{
  "num_hidden_layers": 13,
  "hidden_size": 256,
  "hidden_act": "squared_relu",
  "router_score": "softmax",
  "normalize_top_k": true,
  "routed_scale": 2.5,
  "balance_loss": 0.0112,
  "balance_bias": false,
  "n_groups": 4,
  "init_std_router": 0.0102,
  "vocab_size": 8192,
  "norm": "rmsnorm",
  "optimizer": "soap_variant",
  "batch_tokens": [16384, 32768, 65536],
  "max_steps": 6300
}
Below are experts of layer 4 (counted from 0) of a mixture-of-experts language model. Rows are named router (the router's row for the expert), down (a neuron's output weights, with its number) and show model dimensions 64-127. Each number is 128 + 24 x the weight over its row's rms, rounded and kept within 0 to 255. Numbers have three digits each.
After each expert's rows: a language model's description of what the expert responds to. This comes from a sample of Wikipedia text that the model never trained on.

# expert 43
router:138143124134104124127125156070135105120106120117150132118122103069094096143134115149128104140132165105145104117113086144101124131122132105114168080071125157101119139124135128113102133106169155
down0:139127073195146145139126160114151154071126100178154157127180139129141103150105104149128091087095121100092137132103140123108101075129162124127137114136157149117169161183131122146127098125171136
down1:110129163125100097134187102184128147118152138104161107103122156116108087129141134135120120130136114084118097139124108152110110130154143108171105159125120150101142161133119117090169133112166119
down2:157088147158115112121149128115161119144107151105125108120148097154168146138129082141145134137177111159150122112108099108148101123145143095140123122141125151121136146132139127096117145164148095
down3:115130146127131107178121154133131133129087100152139131157158147094144157142161139140138111142132111156134195100124105124131180097099081114149153100113101142161133125162126113174152137087124124
down4:177113117173147126168114119125152157133128112123133132151120210095093115115121158129123081110135172097136103132092099188135132129097156097138152135165132134129077131100154103089092172160083134
It responds to: Section and field markers. Structural markup at line starts: "=" heading signs, list hyphens, colons after infobox fields, table pipes, and words like See or Personal.

# expert 52
router:125097139078127112144152112136123116151135103119126167115146114154147193113112136139124090132085134112120142095131147081171187137139159134121137116145182140158103122111117140137158116118172121
down0:126086088130139138116126125134102138157114133100141123123129077173137128116105127108093094103152127101140131137119116108130086139099179118112154134156112123153115157149126100065157098140141142
down1:149104135087157075139142135177111144099113153125121137109102166165097130095133133106120156093118126132113156127106164104159184110121166133129088120100144152127156141138105116104087114141134131
down2:140112065115082116115163102137113081165153104102137123141124167119118128185099150146126171155108107096118129073090146107130158150165140179077139153122137198089125105152129104137116110137119138
down3:144155103169123120134112111114122128129102128100139127175143133112154133128159104106101120077126151101149117132143097099126109109117086148082089143122126085067168145128087106144134112144132123
down4:130151087089125118147104145109102147130151098154089116131155114086104095134103187134094158091171128159105163137130114151168162097159108103130135186107091120121094128155116139143153087123115150
It responds to: Foreign name letters. Single letters and accented characters inside foreign or uncommon names and words, such as š, ö, ø, Ur-s-ula, Man-c-uso.

# expert 34
router:135114115123117155131131132148148097116121108127145176117115097132100098111163129144099168153186113119135114119142136124124131123140112137120133131150106142137117108114129120090187153136158087
down0:154136064133114152123131133149119082112113158123075122117130059122168123166092096141107128156102138136119083118118128126150174164134165120127141093138138161176109109133123139105170090116126084
down1:152092141141113133164080085110133172061141147154133092128097129134139144111108138119119127106129164113139119137102122142135111115124118129115110098121142103134090098119135126137160148118131094
down2:146096123128107081142111076128110117086093110128096096141130137116162100106137119168155120131166147139134183149095134130150140139133093106100145185130127100149117134109133133110137115138173127
down3:111103157133117115129119102103144113110096139140079154142083153153092106116093108126143153143099137134130144141155114093122108119101175130121148136140171138111140105133182114108106093133099119
down4:167100161135096074109114153171117126120143106176142134160116137130152141132167096109120099152182151146138067100117111126176133114150127119129142146121113149108127147139130114131127159111125156
It responds to: Common noun endings. Ends of common nouns after the or an adjective, e.g. edge in "western edge of", junction, intersection, agreement, songs, and months like November.

# expert 22
router:139103091126120152135117165125113129156123116128160137143105152102134171153130109118126162100127110143186114159138140161164098103126152108122118167127164162129127100126130108124116155121087116
down0:177141089110143105087114095122129133091142164131115158126092101115138098113122126129107155119109149131119129123151159179104108121117163105120141119160151113164108101174095134098145087157136123
down1:157132105145128084122144101128132136146104064108115186124129155102139138139129150064123150148157120137145126088124126121138120186127154128127145126129095125129147144147137131076128192100090136
down2:098161110098087143152102098143104108155129127131142150186147125090134124091156160112149149121138112143137139119133093178119126090139108119149130117098094152099142103119136114144129107134154156
down3:170118124139132109145127088112109110125181131093131094115122117134109141107129097125115116116110138124122141118132157152131096157135103109139161143152142150166129138088127118158110148138106146
down4:147123101121131112123110146138115124168086134160122090107118115115121081130093189133133150149131140208117152119092097097194111118136137138144151144098125127119144087149177145099146153133096164
It responds to: Table cell separators. Pipe separators between table cells in sports and election results tables, plus sentence-final periods, semicolons, and clause-starting where and while.

# expert 29
router:112125123123104120130133148124102122084119119151111096133123115126128141112163096173136096138170145116087150145148111131135129095112135140122086135137083135087109127157145094112064144161142150
down0:110127129102084081097118086128071094108084128119152110102105143165159123128131142154098108081119140163131132114117152120137150124105125146100173174135163099140133118142081137109162136149142099
down1:149094117154115187167173188098198166104134163160100112079153074098149105140151128140146121063135127118127161132159144101117124190179119130118112121124102137136124171132136104098140146112127141
down2:122114138136127130131167169139156085163095111128120133127127167146116124160168075129161147097115103136178122103181097127165108149129117105133109163087144129121131136107150140134159141149112120
down3:165172137148184155137167140119149144158104119088120117129090100145160137123093128113101127130128124129173153134081119106151090083194161187115112107129129162141124093122123141146162173160120146
down4:139109136135112083118138145112150172118124107067116130116133140101159099096130194143133124083128135173114086155166137118129164161160148120155167140161162080151109144101075104116158122082135142
It responds to: Connectives in institution names. Function words joining parts of names or clauses, such as of and and in organization names (Association of, Chamber of Commerce and), plus commas and pipes.

# expert 50
router:117111145150102138125158104147082133131137133131123128109095106107129094156087153148139149152150124133144159135130107108111085171119098129129115126153109150107156104103107071094102112135141117
down0:121140132124138124201098124095128146113113150063112154175137106109134142131149155136103117133104141104138095117091118136137113145117132136160112138064144121095137120146127154099143128099123144
down1:149148100109089151108121119128097094133128152132166141119137115134115074152106113141143146114142151125098112085143168120102107139122131099142130164149088137112139147137109132143118108109129132
down2:129043122104148084136083121125148120143120124160112116162126166139128127105107123134135135155146080151092108163082093132174105100127127147127130140108133120109135106176134103132124086120145095
down3:140150100135115132157122112130121142114151137100103136080150144139099154112143102094147126173113155112123104120148111102158155083132132146153120119100126118112122160116130105098151124140139139
down4:146155182151128084123105110111122106124143127118150127123142113109103099130154118143106128143117158120112126119126084097109143124174124113132138135152138141148129154124166120124130126168122087
It responds to: Place-name adjectives, coordinates. Directional and national adjectives starting proper names (North, United, French, Great), first names like Mark, and coordinate ″ marks.

# expert 1
router:145117117147104089106132096125122162147146126144161131127122149129115119182130158166098135145139143138137134126129141087125140137148136158137107133145071131123128138114143113115154138123117079
down0:147134148116177126159150129127132150159099117129156121148094149157131067093114152140133116110109161142114141129173087138127134100076131105115077090151162155126152110111107095100126126129128138
down1:154155101101127125143142139136125130130123114164168091139142114134116119117143139137175160121108110149130134148169146133126155150168126143137133111157126104125088079107108116146076143109134152
down2:141148134134123119120128122131068114142121109120151113114153153131124118139090152125126107136163117163134108134131110126132121127120121083117118111180125143118087136109122085134113129112155116
down3:130169158127088098122146090138101126150125137134153123117130135119097135107133144134139125093126143122118170144118111155107090115116120124143161116134177110116161129147165124093124145105135125
down4:151124098137121078150113092119146154151163136114132149137132140134126151135156127099120097113124122120114055169148091115096157153125115137130116133145126144134150156112091102172151162132148132
It responds to: Proper names and places. Capitalized proper-noun tokens, mostly place and person names in lists, tables and citations, such as Paris, Scotland, Tom, Park.

# expert 55
router:129098118123127148109116118137114145168111119105103142141128136108101118115139154113099152162135140140150126128118099146166122174145104133125139147130119118081155102157100159112166146112127089
down0:186137142139136147104131092144128119106153091165152162157106136163167155090162098077129149134165084081087108132130099121111114115188105109097139160071120154162162160125132140137093130133139168
down1:145120138098104103103114124115150123098139118134118130128132122111146098124113164167167137118119107101135118182167166153127114156069125141132129175117133103124144133061189098137129113140122126
down2:081123122106188128097053114102147169123144098138117122094139140130149125129098179134128138117111115118135132115143134140158132118099075120109146146117129164134077139139122136099142123095136160
down3:166171084123141133132142178127120137115122116154136156151173159137114101107160136081144143092137135127136098142098126119144127071123150124117133113165112062103124129084079125165167129126108107
down4:074143095142110097132112107094142135139145128098122093098151154165089135147157136125106154109142146104102124100143068111159137155126144091093122137158115127129134103158099130099116147092112085
It responds to: Commas after numbers. Commas, especially after scores and figures like "4–6, 6–4," or thousands separators, plus adverbs such as well, usually, largely.

# expert 27
router:139116129103143131089142102138116090101152152137164128104147113139174124167129085128108150160118108116080140145118109144142140165136099112138116122139130107136125138120134138114108136134150089
down0:094105112133105116124096113101145118148149119109092156109113124112105141118163130117119088087162101134120125129138135107156105141108072133143126163110164124170154116161131133140151142157095122
down1:107116120151114156115112153119092138147142102146112120128131137146090100129111103125112124118096138146092123160121110204096117158168161094115150075114085121111106144124103119121183124102133120
down2:116090145089128122143132147133141148168080147070131120148100113144114124130136127124140094122119147128110087090125151162163118138158130129149096116122149137141132132139116180119109143109083100
down3:143125122155120164086146136120076115127158076149146072071144087150111159119130087138111116133129137104130116131112166153119141137099158125157093124139127082143119156125107104113129146177140157
down4:157169138152105140124122121138142118108131129095126125154132126098116113143076106148136141111098121143103085150122142119121137122108148119166120124144128138124144135102143115116139140118105117
It responds to: Foreign particles, epithets. Romance or Gaelic particles like de, du, da, na, and the first piece of species epithets or foreign names, like mar-cata, ch-iliensis.

# expert 25
router:086132121114116122167154121120101112115099121108126157120098147115170112103176140116091155163080148111119143133114128140119101086134142138147117104133090084123120095082099135123139079123154120
down0:163135101134123138146135169148100098160154121154173142171110137133084123148151109123134139109138128119135153100122124109159130115119108124101120128133133158101121154138145130097115132134105114
down1:144140137128082152166109154143134095186127112109112118158140107130110135117137096129150144074117117128133134141144131165148144128091126095143129154138186132145172112121121153134149138100110126
down2:136119123144137177131157096139105150091136118149118135087086139139114137160122179098134126139120078174117136111140122118118095134159147136151131164129160129159120136157107080104141107136132141
down3:150113125112149115099121156082122142163194147132140126135124146151127116137151121169150126118153107129120206117160109111112072123141133132112178133105140093157162143157120154149139118152153107
down4:121120114112086130166128123153079100112139125137109130137119105054107115141143133106105119131136108126088120165140142161108122126129144121115156145143154140133133106146110156120140140168173077
It responds to: Hyphens, dashes, brackets. Joining punctuation inside compounds and ranges, such as hyphens in "Oscar-winning", en dashes in "2022–2023", opening parentheses, slashes and braces.

# expert 54
router:156107114098108157145128107143159120148086133135139162125081141110126080146086139125101151176143146136135131127138122123181170121145108141142128126134066105121143118132115132097127157096108108
down0:156160129190130127144120109149122142097147153177118117084152137083115121111111122147112130122175120159126138096138109153123141124170053178139151169129138112137097133099110146113135161122110120
down1:137150148126161093127144106131123141118174156135109127060125103132168117136150075148080142129115158149174098113177121142111115123117169070115188123122089100150146083106119116156125145141113125
down2:158175138141084124146160132137095116125151107114140135116094120109120123137122166130161139079122150125147057131126167118132143178114142099139152154105148138152133102134129132112114122116150143
down3:132088147086094130113131116112115128141140125121110140096106129137157175183108134114144134135144114116086075172113118075117119112145112162142183120163130120114083129101135105122148114167109124
down4:149105120159173127132119146139153111128137136122123095100079143150111158067125134096103161195162169085124096128104131184145124121095145130119168130118132140131129135139140140139112127103177153
It responds to: Commas after names. Commas and semicolons ending a noun phrase, especially after publisher names, places or list items, such as Oxford University Press, Boston.

# expert 44
router:130143139116128163136111112142099157142118163130121171100140122151147125067104105122151082067120136165157097104112151156107107137139142112125119149141139129117132097084142106127097117124093137
down0:116119105146145129117131102155133140193128134181154129117145083170149097109130121125155173136127157083132085190067126125125122175150107104185150117079168147140088105083156131121136092115135109
down1:080147108105113097148132123112141124095126147123134129120112141075118082137072125155140138117071166112142117135130092107125122164109125091129133096141155114128147171135139122113111160148127133
down2:135104159097119146112098094126145128108115154166111165137111103106130136146121103162132125109155136115138095120103138143125160132146144119082082135134091156188148129108121126144104112162116117
down3:124098175106120115162098073148100139097105102142116164152136118112148128132152114130090128131164138127147137147120113121130121110108073123178173130132129119089189111179145134123153173091146126
down4:068096089151148107114138076118076145147179165128128143148094126146118087136137159146088138112083142098113127084112093133146125169138110118134133106166157127118131152097129110136126115123144104
It responds to: Articles and abbreviations. Articles a and an, especially after an opening quote, the e or g in i.e. and e.g., and blank table cells.

# expert 51
router:085128111127112143136143108145136136190138104133139124161100111161124130144084147104084160120126145102148074146159120104102173109112142119111096125107143165154110135072128105128128118117104111
down0:072088175153125142159125104133120093147141106172133120168096155113094132133105128111155100123086114136114136219140049149126106170112113112136157116133127129161151113126133128142175146150108136
down1:126137118053131140106118095113099136117104092107168132096113126137160114097094138126150107096134109105146144151122126151148126112148130176099120126096108108116148107171161087072162153150133104
down2:108111113125114110103090113117111119113143126143074162145132142163130146132154133175117078155130080105142085148095107105072156126177146128173127100114122099132182135147163188066121112173146172
down3:145130141079087123130142096111158125104112129120106094113152139120137127142139115155150131150131126156091123170109134105126159176103132105137133138092170087200109083192099066100115176134112099
down4:128151121170162144150165110145144086149148124112167166129137134146113141137074119131092118118142168083136111193163121129142076094143158120120120139094134145156071100111096119111164107118123157
It responds to: Line breaks, brackets. Line breaks after infobox descriptions or sentences, plus opening parentheses, quotes, and brackets, and infobox labels like Binomial name.

# expert 62
router:177132125112120150117121091161117149070119110173147114107122089112161130174159164101144131119152119119086146149116123116158108122101128142135106138116088127126109112172129122106157128100109114
down0:113178164081134126108117104107137123134075066129129083141119123119080105128122082109146138165098162130133130127126101114117138142120123193120140095156150162093106124134089117151138107131127137
down1:109121125132133152115138129141107102154126130145132114134149113126128145143121136138119136128144128117135145136140117155136141115143108131136136113112115134118131102127125115132099142147113118
down2:136108106161143122133119120096114140064130114139126128100149099090093113078095136140099168178160130139132145123109134139130121154090116130133132100130121099127107159124115127139129121115124090
down3:118132157137168125139120092142178144119138144121160108095138118135161125128155108089157117098143128138122107143114096136135103144162060144127124129144158115156183189134132142137130133142134127
down4:133117100140100136148126113104125103115111149140128134133142123118078108137094146142106158152101121133151144138111129123120087122137140089138142130124114148051148148143127103119132133130137111
It responds to: Line breaks after sentences. Newlines and paragraph breaks after sentence-ending periods, plus some opening quotes, brackets and dollar signs.

# expert 17
router:150105155157135121166113134132123138146154149164149125125093135123128116103127154128081135133103140131160095144142136154172100115125137134126143134134110159098131179107138125128130137137142098
down0:163098104088116114145110175103125118111090147100083093141121111131095108078140141127169152154102077118156131100142153112170136124128136148129140133110119144133143176116127130135125147134147142
down1:116150095161092079117159111124165128128140137152152110162134138086104148132102131156137131152133102137146152153094167144119140129094072127086169115104144136150109131112128139116178155099129085
down2:133091119124116152154178110152161144147132155069135108101132125151185126149163131146115105148133133109121103142114156149157152134102129121139086153195122135129097125166115101121119130096132103
down3:120144151141111102119150177089181142151107092141107182118112134131124140124138132188118161100122172158120129141128141143136154082109107115134144099150101087106104128136097104101121175134124136
down4:135111141117096186120162159172142112119089122131130121129121154074118134148105168144143116131119096150148118123134141139125109145112128114155147102131113152139096139126119115113111147096103126
It responds to: Nouns before of. Common nouns after an article heading an of-phrase or naming a role, such as number (of), family, role, position, version.

# expert 19
router:121103120135131129142122161124113123070104160113156114130127111132109132142109158128152106151128093089118124142162090114095122100112101119130133129141079175161112096146126124113106127156138112
down0:109173122145107124114153161114155111140117114111135159108101078122119180081161140128121104160107123124149161101144153122126101148140128125123083151110110136104134150129160095132176144117128129
down1:092165147141122122110142140132123157120088115117133119104154114153118117144127133163110121128147100128140120128086121136161153163153091103131135139100153102166147124091126143145133104111167146
down2:153118105141123094150140130165114155144147123167122127104138114135170128137136112147128141126131126129088178140132111143128124101128157105106135161139131069138130147148103156103093112123105148
down3:158112132137110142175127081117091131110099142098166139116162152143144119174135130148112130139101134116141148126129138153154131138137097121126123126078119127132112138135123114170122132108133141
down4:086126142112112117149122086146090179128101115197121121133128154158129128098121116139118102110108138149134127154088093175152152121131143145187134128129123083112166122114137110152119107123098142
It responds to: Sentence and cell ends. Full stops ending sentences or list items, table pipes between cells, and small numbers in infobox counts, like "Children: 2".

# expert 45
router:135119107152118137147155100135138129081107131114115126122100158135132154137098178125110184186148111119110126134131114122173140183154131141120125139119078105103175120135117141110166116095130091
down0:106128093133119112129148119148135105138146164115139120143140135166105147096134144156092183091096123120077127128105086152136124114156101136129135074164131117125144141126143118121145153172141154
down1:116110132104087161146146116168152157142136139151143140147121129117159139123124113089159138126108132111156122134110117119173147140132134124086110173080158099141126148134131139114138127122154128
down2:130172126173135179096134104101139091147108131118143133196105157152129118106122109121138120145148113098142112142135129056111156134082156134096140089105170133136107151097116120131162137133140101
down3:178131128136136102151130085115168120141141114152137099186165124107112106106073121117134121150167104115170131127089146110099132150121134139119135130095156132154152115138165136154116120150128173
down4:119122148115121150113154112130118132138154117145134108145116111166109140118124114116104118112119136124136138140125090164083156127121103119139130094160135152092124130126118106124110130108134153
It responds to: First names, word starts. Given names such as David, Robert, Mark, and capitalized word starts like Gene- or Work- after the, commas, or table bars.

# expert 28
router:122132114097116131094147099158159095095126094163150132115124132121142127106115163144184075081104112146124143107088131163090096148149076134130139149097135094101127129088112122118140130119105155
down0:168132138116116141144136147115119100125105119098144153131122141121119061099149094135096118122145069161113095146125107141122098121116126070140098097137133142140090140112082106162135090135077111
down1:103104150125082098148158098125143104071077130123119152145133125164143158150137112125140118102155130114141119108095146113114126160156138117143111126098094103111138149121165096060123162190168100
down2:087118097114150116136133143134148127103094154150110119142139123102156114112136139117132152131162137107167119153156104166096129108128134103177098129141101154124130115119110130108120136168115127
down3:157124106118132106112125138124134114152111156172126107152094128141108064109120126110158121120114138136130145116125107138089138140125092145179151110169087131127166138095134130088127129154116156
down4:101120139132170130142144121142164122129133153102140113126098111115120197127099135124146160110153113108129121091123169163129108141138119152115123135168118138158105097102135100156166135087120133
It responds to: Prepositions. Prepositions after nouns or at sentence starts, mostly in and of, also on, during, since, within, as in "worst ever in the country".

# expert 40
router:116105151126102110132150125115092083143074129147107154104090162183060137164133168150154167130132150095096145120144141126113111104139158137151112116134089135138151103139121132094166149126090118
down0:175113118116123090158166092131120134121105152145124150132114135122150114133157147113112157144186143171132110099111120157134095057113164108133103144108126096093129134150120100115138115135108130
down1:130101158123113120126176123135155076150128124141128146130145107126087131111111122114104118137122119119173110113129109180147096081114170163110081169168094114137104170085098136106108102144131134
down2:137120150127142151142165141090172145164112122102189165148107097155128162074133140137115138153157104122096122154149147128137049161132119108110123135139150162160136138139157130055158145120124151
down3:125181108139111099146118111113136162112123114106157094136095127128104095090140147081118121179131116157117132113142155104096145144113106104120133132120129111158118126123164080117133145151140108
down4:169126118108128140153112086138176125135117143101124110139105131100120102123128118104068125117127125129138117144117132137088136119147108171146116131149150123073147135152105090192126133120157165
It responds to: Coordinate decimal digits. Digit pairs after the decimal point in decimal latitude and longitude coordinates (34.98694°N), plus other digits in times and scores.

# expert 33
router:126096122144141107099126165120109157138118143088155078128160140108138115154152136103115116148163117128155121096127117180100103143136140114122113115126161145102120124092115114108089126150159093
down0:127105150149121139132102096101149161115125123132166099129169123119120160095093144152148122121087158097152149157068172134156145110117095092132126115102113145140125152098142129129110108121124101
down1:132145117131132139124131110132147156104183103141176127092118142109124160134102140131175145120143135120142111098131124124079123121106167089150155114084147146118138103101142110114084116143116137
down2:179130172152189061148130115155178101146125120145193084151122152112121167165133132140149139149169146144111133109145133139143106151139089129111118126108152142130157108103128099142115158096131139
down3:094117086123174100127151101139102119131104120079087133115124136116125162130078116143120073121119104147086148145187111114117109114113112095148088118151147151095145089115107125124104146119128108
down4:107148171124136154114099121082194156159148095124148120119121096123161116121110135147119112162162166117135119119120175145149157126130171145115081132142139149113142083145104158110128143147143114
It responds to: Inner name fragments. Second pieces of words split after a capital or first letters, as in P-ort-rait, P-ort-adown, Ch-ines-e, E-ty-mology, and place names.

# expert 8
router:158085193064114107155137087145191184100117115114138151128093137150106104121125126131102108180106098115101082131111099095120113175130117130149123127118094111142130180132120111117183100136126141
down0:136103115116133121118122138102104158113130106126131166141136131140089140099185110129113147142158129111137075126145124120097154134123163135089083076151086159141111140112170118151103130139132159
down1:143149126108116098154135151101126142100137135107092078114125121124123124138107114081084137146120103103141111154119117120116112109122131117168100115137108129161174112151088118113166124077124181
down2:109117145146149108153125137123103130111158118109174122111138121116127115109122152124118100105097135130107115125132203083113129117122164184102107096128101110133178148130154089123124117123180131
down3:090166113108159142077160106081100110135097156085119137107150149165139122144115141099107121116116117138141133119122147139129113127115139192160098166108117119123127133170110155129148080112131165
down4:133115122134157097154157115154110107128087144145142155108120114144136079139182146137121139157106169100158130123157095061133127119116122118101161128154111143140136090135127114121130126129119129
It responds to: Titled nouns, award tables. Capitalized nouns in proper names and table headers, especially sports and awards, such as Award, League, Team, Council, Cup.

# expert 26
router:111139127101131137135126162112126111154159121086149156137149141088123153136095192138113125158139144133131139146115149097160101149145129124125115103135127140169143140137116125158168128159175078
down0:102147101121122187162138130133124174149145119131158112082140165112152115139089132122091129152095156130146138126124129138125165065106119130130112133113143130158106162126170103132218142117129124
down1:114146082145149116142072123131105118137135113151140167113129130104136138127150106126137146120114151122134119120116111157153125146129125115111129159110071140136101140099167124135121153132131097
down2:062122177123106142150145160127137076111121148172116135126148153113158128127168172142128151155121199159135122150126146119120117107076169161121128116116099113095128135150133131124138098152119165
down3:118103131104126121127158133129139115156133125154145105155122144110138118068134147154138133150113169143160136132120164105114146161077139163123146169146137077088133090117112119089156093156120074
down4:127134162147166114158122154116159112118140141144111127188145124155125151128176144126091096136114128109125135125116071124125094160093068171093137152107128128111104102126150130139096121165147077
It responds to: Group and role nouns. Common nouns after the, his or a naming groups and roles, like band, club, team, home, coach, station.

# expert 39
router:137087152146128161091143100131124145168138116155165167122156110138144137167125170154117142167120101112122154156174117076160139148116148112140127142134122133112132170136106126125178094122118160
down0:150114089154147156125130114150110147138145150142155108096110139130147109146119122180137131152137161163122134140150112158155112150153158108180134152065141112109121125129121165123113113127117129
down1:131102118115121123157160112167103134134141110082108111127128112109154127162150098107097114117121149141155065130145115159131140136112132131117094143135129150154126146124145185136151140129119107
down2:139117135145095123144102168132124126130138117162108127126108145161114155140118160130137142166122113119076171134136108094107069152104106152142093143145143139117128133143126143110160157164158140
down3:154120083147141170155108176132128140086115141180096117114134123138114131089091132160088114134111125128132153162141141135120089123167124102146138106121201112155124129166122124091128124081113094
down4:125112149130119103111130161123080133162146131117110143123100110144108162123133061171140140073140178142176127113128124122098098140063094156129107133147133145119121075121124100126131148140118154
It responds to: Periods after initials. Periods after initials and abbreviations such as J. P., U.S., Sts., plus common first names like William, John, and George.

# expert 2
router:097121114154122125150144110079115133096116120145140097128131116138152121175157128158117141100094086099147116147119124164136170139111130106134156145131066193150121140128141118138099123129100092
down0:147142124156174108135131112103140141116127107147151151115146109078123143127129131119125136142167152151117130111093096097162119130136122165114125130094145123109138147129157118198127151125133119
down1:128121134122156139095126161139157167148130134097127170094121143142146144156068061126105107123131100140117101105128121077143098153111107092131070138161110135099084125132116114120132175133137122
down2:109149095147158131130129130119141102137139094103139167154164115123117155153095147139143100131080121126122140096117113102106085119068128101108136107125110152119132142142110134129140100110165131
down3:149131188116090078174144132091111139115116168116081125101192094112087101106125111083104121122113137147117133132161103139137109097113120140158139143154113127074117100121153096130107120151060132
down4:109126156121138162140171105110089113160135154145125122104098172112110125117110103106130120134165088141138090136095089128130129077116146141164124129131100172138095168104098085121140113132131139
It responds to: Conjunctions and quantifiers. Coordinating words and quantifiers in running prose, such as and, or, but, most, more, some, several, all, many.

# expert 18
router:153089142131106121117151125135143116152122112114170120124156090131092112155142166116091157164143089128121108151128131114097112081146127116137108122160045153096144117136104113127137136136149139
down0:115103121140083128119156142103170092145141136125109114126105109147141156106111159149128158172116127136109148130124148109107196165130091148154091201161155127127106127128132120137092084126135132
down1:112121122137143138124188130143153112123123164124117120104104140151141158099186117107123160143120110131104177117041157101116122123163131141119168122100133084063116113130147134137141130086129123
down2:104117100118135110086121099097136154074141099160128130135114142194161142181102157129166109188140144121126128077150110133141121101121168163149142138122093086114124135117069127191136138148114132
down3:103139109155113149103142138116108124102134104142096122126175133100120137116142122120151099142161113128150129134179144143155121090117128104097124117132127146111185133100148098114141148112110126
down4:140126098148109102139140109140174135114111134110110128188126123138105155119163107148139128122131110124080166113096115138116171143135099130124149175159102084146090122162138123134127126143146128
It responds to: Common institutional nouns. Common nouns for places, institutions and roles after an article, such as city, County, school, government, general, game.

# expert 6
router:168135127135113095170125134091191071142111117142162131120097127148162132110106123180125140150102141128126107108080150082101156112131142129128121119104109128137098127120120147119142118101169083
down0:107100113114124088124154117099188100131148123125094106169113156120129149159139145118152151135118178094148108174138193155139140132115107140139162068162171132074079151123092159128100137111174144
down1:123121113107123112119126149122109130107092143136180103142104107089140169151103091108113145129150123124130108138147089142127135103130150105094184133123098148074132107142063077080158155131126127
down2:127119108137089111108151148162123086105112124138098108131121130143138135133141124126096131170131134113134088139147088099122136140094192165110130139111101091153108108129161134136140161112148118
down3:146161133133140104144116111100080141100093101156132164129118137128112121127140114178107127100145118145125121113110143099109104154144130115159126115105124134130101146196166103160158128123139157
down4:158134084066120120124125121142144119166138112121140158145103144111141181075138149115096153130106134141151096099139135115106141144128122153103109105096143105148125141127138149112146136089118144
It responds to: Plural and heading nouns. Plural endings and nouns ending infobox or section headings, such as Technical details, Observation data, career, results, -ations.

# expert 59
router:119119096061139114170135127132168162172121128135137145114126152174147140126129076164167141146106138128139114124146103156192137163096137112106120137141187113058117118199146155109087144144109141
down0:145111153127155175151088089105143165130105141128135129102119103134143131151142120072116097124151138150108159128131095135134117151083125165116133149116172102199113092108087131137147111148091116
down1:093116128115139104107115112106142118146119118121120090160152138103118148130135154135126133137107125126143123076132172118150136136085142188128092124118121143146121163102167125132116104118183150
down2:110127152117135184139112143116090107100118120107076139113152132122140165134123119141139142097117137138094121148135134129144127135145135119136141169128157140125147138185113118092160131089149133
down3:149150094131137129096103123103136111137121148136153109075139129127123144125150094108135147150112139130134093205147142117141132117097152116129111138124140156163144145120146064150122117164087155
down4:111163094137143130110091106110138166133147146121133147164093170122122148125165116139138126140187153119088118103074102103142158099161151203145114116185098128131104134139157149175115101123112134
It responds to: Table cell separators. Pipe separators before numbers in statistical tables, such as rainfall, votes and population rows, plus commas and was/were in prose.

# expert 63
router:116132135102115126121150094117148111076120152170111137120141127130124121159130103109133131109149135107124147127167132144160128183129119113132095136133106124071159153117130100122154135123120099
down0:127118078099165136137129075108196079146126152113106134127129120169123143108112158159158153136137126147119161080112133134129111166132094138137123160115122127112136146136133118118123126133112172
down1:161120162123193140142156134118105155128115112047166116138112141102097111137135154115128155079123120155136154114121151143156102084087122130106114173147108133132097140137148114138093136171138143
down2:095131110136115084105112087128147100155154141124131127104170113141135096118131160156150152123126160125120082114138157157124123105086144104103138130151115116122191120137109141129072155136200171
down3:151185128139130103128115126102098101166111141119146148148112104115091126122129143132100151138160136144134157119125118086160138126138127124111113151146144095124089077110145137108156135115115141
down4:138170158099118155164107127121114140131142146128122172147184156129150171141147083085159136125125146027114128153115158132184116142155101117081117115136113161166161141099139146116154171101098158
It responds to: Prepositions and prefixes. Prepositions and word-initial prefixes like under, on, at, to, over, ex-, as in underside, undergraduate, under age 18, On August.

# expert 32
router:099113118097111118111163131152107178096170098122133176134132124099117104090156130119130132157135122162132150133140075144121132161147132163132076102106071095118143125171111131121115136140155084
down0:139137145126116142084173131166113063183118106123108118155145148126120146150096144143113101154164121152118155138174106162143135154097124098150122171141151085098127163139095139165108138060081124
down1:125120096098137154156123110093109141187101133132066112150094114155126143153161160136119160114160164128150147118145123147106127144114113135100100114119143154157156122115144121085136118106086131
down2:145114141122115125137121150155147164157126108134107140134116123102146118162117122068167141137095116109123118160120116122130103120139153094129138147100110133120139206145129110076127079159159165
down3:114098148128112129106128131122112138113122130067106122144127097145111090109117137125125109132115115149145096146119131127107163148089114141091081160202126106135113139077128135114151142189108129
down4:098151138137131114084124116128156143173107113125117096132143159134104111127119161158114143172109116077101141204146066156159144140122183092080147137110118132098152126114158101129121140133128150
It responds to: Mid-word pieces, numbers. Inner word pieces like aly in Paralympic or ly in Olympic, plus small numbers and list-item digits.

# expert 13
router:111185096125133129102107131123124121152148167117085156133113154122086156091153127114132140106142125107129127145121128132122082119122131105127115151119182107137131124156134131127138119119090134
down0:124082144140116162175156100139105163143115134154113117130111153142104099137129140169072120125144108127127148133095147156156089158108113135129113112122175122151135142148098093098057146134095144
down1:116129117165137160130127132146152122090115115144084118114119143139143129124082128123100154105131145119127158154140113153117116109060101136146161122146141134134098129143128141145090143110092132
down2:133158148101156140200116138116134108122132113118131144168132164065141140149138096144081096101141152103134100135137120188128116107126105115127133118096134131104135148166108147097101118116114101
down3:141117117113103103135135132125117124129122124140146125165149140157125073160158154101135116137116141123106124096143184101133081105140118131132138115192113127152108165095100147123099115131145122
down4:112134124117136097177174094116148173102155144112139145109110140148148130135125103119173147168116113129118116129119094156115165132147112153124146141142138074127120152130140108095143154129148165
It responds to: Word-initial fragments. Short opening pieces of split words, often prefixes after a space or hyphen, such as un-, re-, di-, co-, impr-.